Experts of a small language model.
Size: width 128, vocabulary 4070.
Experts: 8 picks a token, a softmax router.
Training: a variant of SOAP for the experts, 642M tokens, 4897 steps.
Below are experts of layer 2 (counted from 0) of a mixture-of-experts language model. Rows are named router (the router's row for the expert), gate (a neuron's input weights, with its number), up (a neuron's input weights, with its number) and show model dimensions 64-95. Each number is 50 + 12 x the weight over its row's rms, rounded and kept within 0 to 99.
After each expert's rows: "comes after" lists some tokens at least twice as common just before its tokens as in all text. This comes from a sample of Wikipedia text that the model never trained on. Tokens count by the router's weight.

# expert 31
router:46 92 62 54 46 58 48 61 67 51 41 58 44 40 35 65 49 46 48 34 44 64 58 61 25 52 33 50 43 57 48 71
gate7:42 68 28 63 34 55 56 64 58 37 50 54 63 56 44 78 40 55 55 57 54 55 36 37 53 25 64 63 45 65 52 55
up7:44 64 68 59 57 60 53 58 41 47 49 58 36 60 39 26 50 55 32 41 45 23 44 63 36 46 38 52 63 59 41 69
gate8:51 55 41 39 54 44 62 51 78 32 72 46 46 38 51 60 45 62 53 66 54 58 59 32 49 57 46 67 46 34 46 49
up8:72 44 54 53 52 51 33 64 57 42 41 63 36 41 52 55 78 44 66 55 55 36 38 46 53 61 37 50 25 30 21 48
gate9:70 53 64 54 30 55 46 57 51 48 64 58 56 60 66 47 48 65 44 55 52 21 54 50 57 50 50 54 67 66 60 52
up9:56 46 46 79 56 49 66 45 46 47 62 63 47 75 56 58 36 70 55 35 52 54 64 58 58 51 67 51 54 45 51 50
comes after: "\n", "-", " \"", "==", " (", " a"

# expert 33
router:40 53 54 62 37 26 42 56 49 49 83 60 60 45 36 66 35 60 51 60 62 45 33 44 59 56 44 41 35 51 61 43
gate7:62 39 44 50 59 44 42 44 58 29 52 53 62 57 48 59 54 37 40 66 57 39 36 44 59 44 44 46 47 49 56 41
up7:39 38 46 43 36 51 64 42 51 35 33 52 71 50 41 46 61 54 41 39 67 44 58 39 38 63 41 74 75 38 77 49
gate8:54 36 54 49 51 66 32 68 44 60 39 47 75 54 70 71 50 59 50 60 21 62 52 47 48 35 55 59 54 43 59 38
up8:62 48 47 53 74 55 30 60 38 42 54 46 62 51 57 53 59 50 35 53 63 71 73 48 46 59 49 55 55 45 49 36
gate9:53 41 41 34 64 63 56 19 22 41 43 47 35 66 52 64 58 42 37 71 47 49 36 53 56 64 32 60 64 52 43 47
up9:33 67 48 75 60 55 37 36 47 28 25 53 48 49 47 65 53 56 74 55 47 52 54 68 52 36 37 40 52 54 41 43
comes after: "\n", "-", "–", " (", "==", "|"

# expert 32
router:43 30 45 29 53 58 51 57 50 42 53 35 32 56 41 38 45 66 62 45 40 56 43 64 67 53 64 49 43 47 41 64
gate7:44 47 41 65 66 68 56 57 42 56 41 39 39 35 68 47 49 54 73 46 48 45 62 36 49 58 70 45 32 63 49 41
up7:50 53 60 81 47 69 65 47 39 45 42 74 58 56 50 45 50 46 52 67 53 40 66 31 46 56 35 46 49 50 53 39
gate8:37 68 81 32 52 40 44 36 53 48 38 70 48 84 31 56 61 33 36 55 49 56 39 48 52 19 43 43 27 56 52 40
up8:55 45 45 59 46 61 54 37 44 44 62 56 59 58 45 37 62 62 56 50 38 17 45 32 57 45 48 62 22 28 52 43
gate9:28 37 43 37 60 54 57 79 45 60 44 62 76 67 50 70 59 76 43 50 41 44 39 51 40 44 26 56 58 31 59 40
up9:42 54 46 44 58 63 30 45 52 45 33 62 55 73 39 41 50 44 28 62 48 47 63 61 44 45 53 33 57 37 44 40
comes after: " |", ".", " 1", "1", "2", "5"

# expert 7
router:41 21 50 52 46 48 49 43 58 35 64 35 41 39 39 60 63 45 55 34 56 65 48 48 49 55 27 38 60 25 40 37
gate0:66 45 35 58 38 74 37 46 54 47 65 21 77 59 58 57 38 60 65 62 38 51 36 46 33 53 71 50 46 32 55 63
up0:56 41 63 40 64 58 39 55 38 50 43 52 49 45 51 53 65 54 43 47 70 68 52 65 71 68 50 44 46 32 51 37
gate1:55 66 63 58 79 54 31 63 43 38 47 44 58 47 56 65 57 56 69 30 28 52 55 42 65 68 55 59 47 32 46 41
up1:76 49 35 64 61 61 28 24 58 59 55 49 52 55 56 51 65 62 36 48 54 67 69 41 34 60 36 56 54 53 49 44
gate2:59 48 62 44 72 48 42 74 32 28 42 41 54 35 63 51 48 50 69 40 38 47 53 57 41 53 67 52 41 41 67 38
up2:66 69 64 61 46 57 34 64 24 60 65 35 38 44 50 64 45 54 40 59 59 38 65 36 77 73 51 69 78 69 51 38
comes after: " |", " D", " d", " C", " c", "c"

# expert 14
router:47 41 53 65 50 37 42 60 52 54 46 53 63 51 54 29 62 54 53 43 39 66 64 66 52 59 55 52 42 38 67 62
gate7:38 78 48 18 58 36 88 26 59 55 49 69 45 54 53 52 44 41 48 36 42 34 39 54 60 63 53 38 29 48 47 33
up7:58 41 53 59 51 49 50 64 59 38 39 39 47 40 30 39 48 33 65 58 52 44 65 54 35 59 57 42 51 51 55 61
gate8:57 31 63 58 60 48 60 45 41 57 51 44 61 26 57 48 53 69 60 62 23 42 46 55 51 63 53 40 55 61 44 56
up8:14 53 36 44 65 67 49 57 52 52 33 39 52 65 43 46 44 47 46 57 47 57 59 57 54 33 42 18 47 53 50 43
gate9:68 49 66 48 20 51 30 69 69 43 46 60 60 64 40 45 51 47 52 51 47 41 31 59 68 32 56 49 64 69 46 57
up9:56 53 51 41 64 48 64 51 72 36 38 61 27 57 62 59 57 60 40 47 50 56 57 29 49 52 48 38 47 85 77 34
comes after: " T", " M", " L", " A", " G", " "

# expert 12
router:57 56 60 51 62 48 58 49 62 53 55 43 54 36 30 47 47 69 65 40 49 49 46 61 54 61 54 43 42 49 52 56
gate7:46 68 45 49 52 57 50 66 45 25 49 54 85 52 49 59 41 44 61 49 47 49 40 64 53 65 38 51 46 55 54 47
up7:45 42 56 61 36 56 41 61 21 65 62 42 60 55 51 83 39 54 48 60 47 46 57 54 72 71 43 42 40 61 36 41
gate8:53 51 20 72 47 62 55 56 49 54 22 50 40 37 35 49 39 52 64 44 58 69 28 56 37 47 66 48 18 57 37 41
up8:58 38 50 67 53 60 56 57 46 53 29 47 56 35 63 43 33 23 59 61 49 66 42 57 37 51 41 61 56 55 43 75
gate9:49 35 59 66 46 58 60 54 61 50 49 44 52 44 78 43 45 64 49 68 60 52 49 67 66 37 48 49 31 56 53 50
up9:68 45 38 31 58 58 52 70 49 37 67 53 53 38 17 50 37 50 64 53 28 20 44 66 44 38 53 66 78 60 36 52
comes after: "-", " the", "–", " (", " n", " N"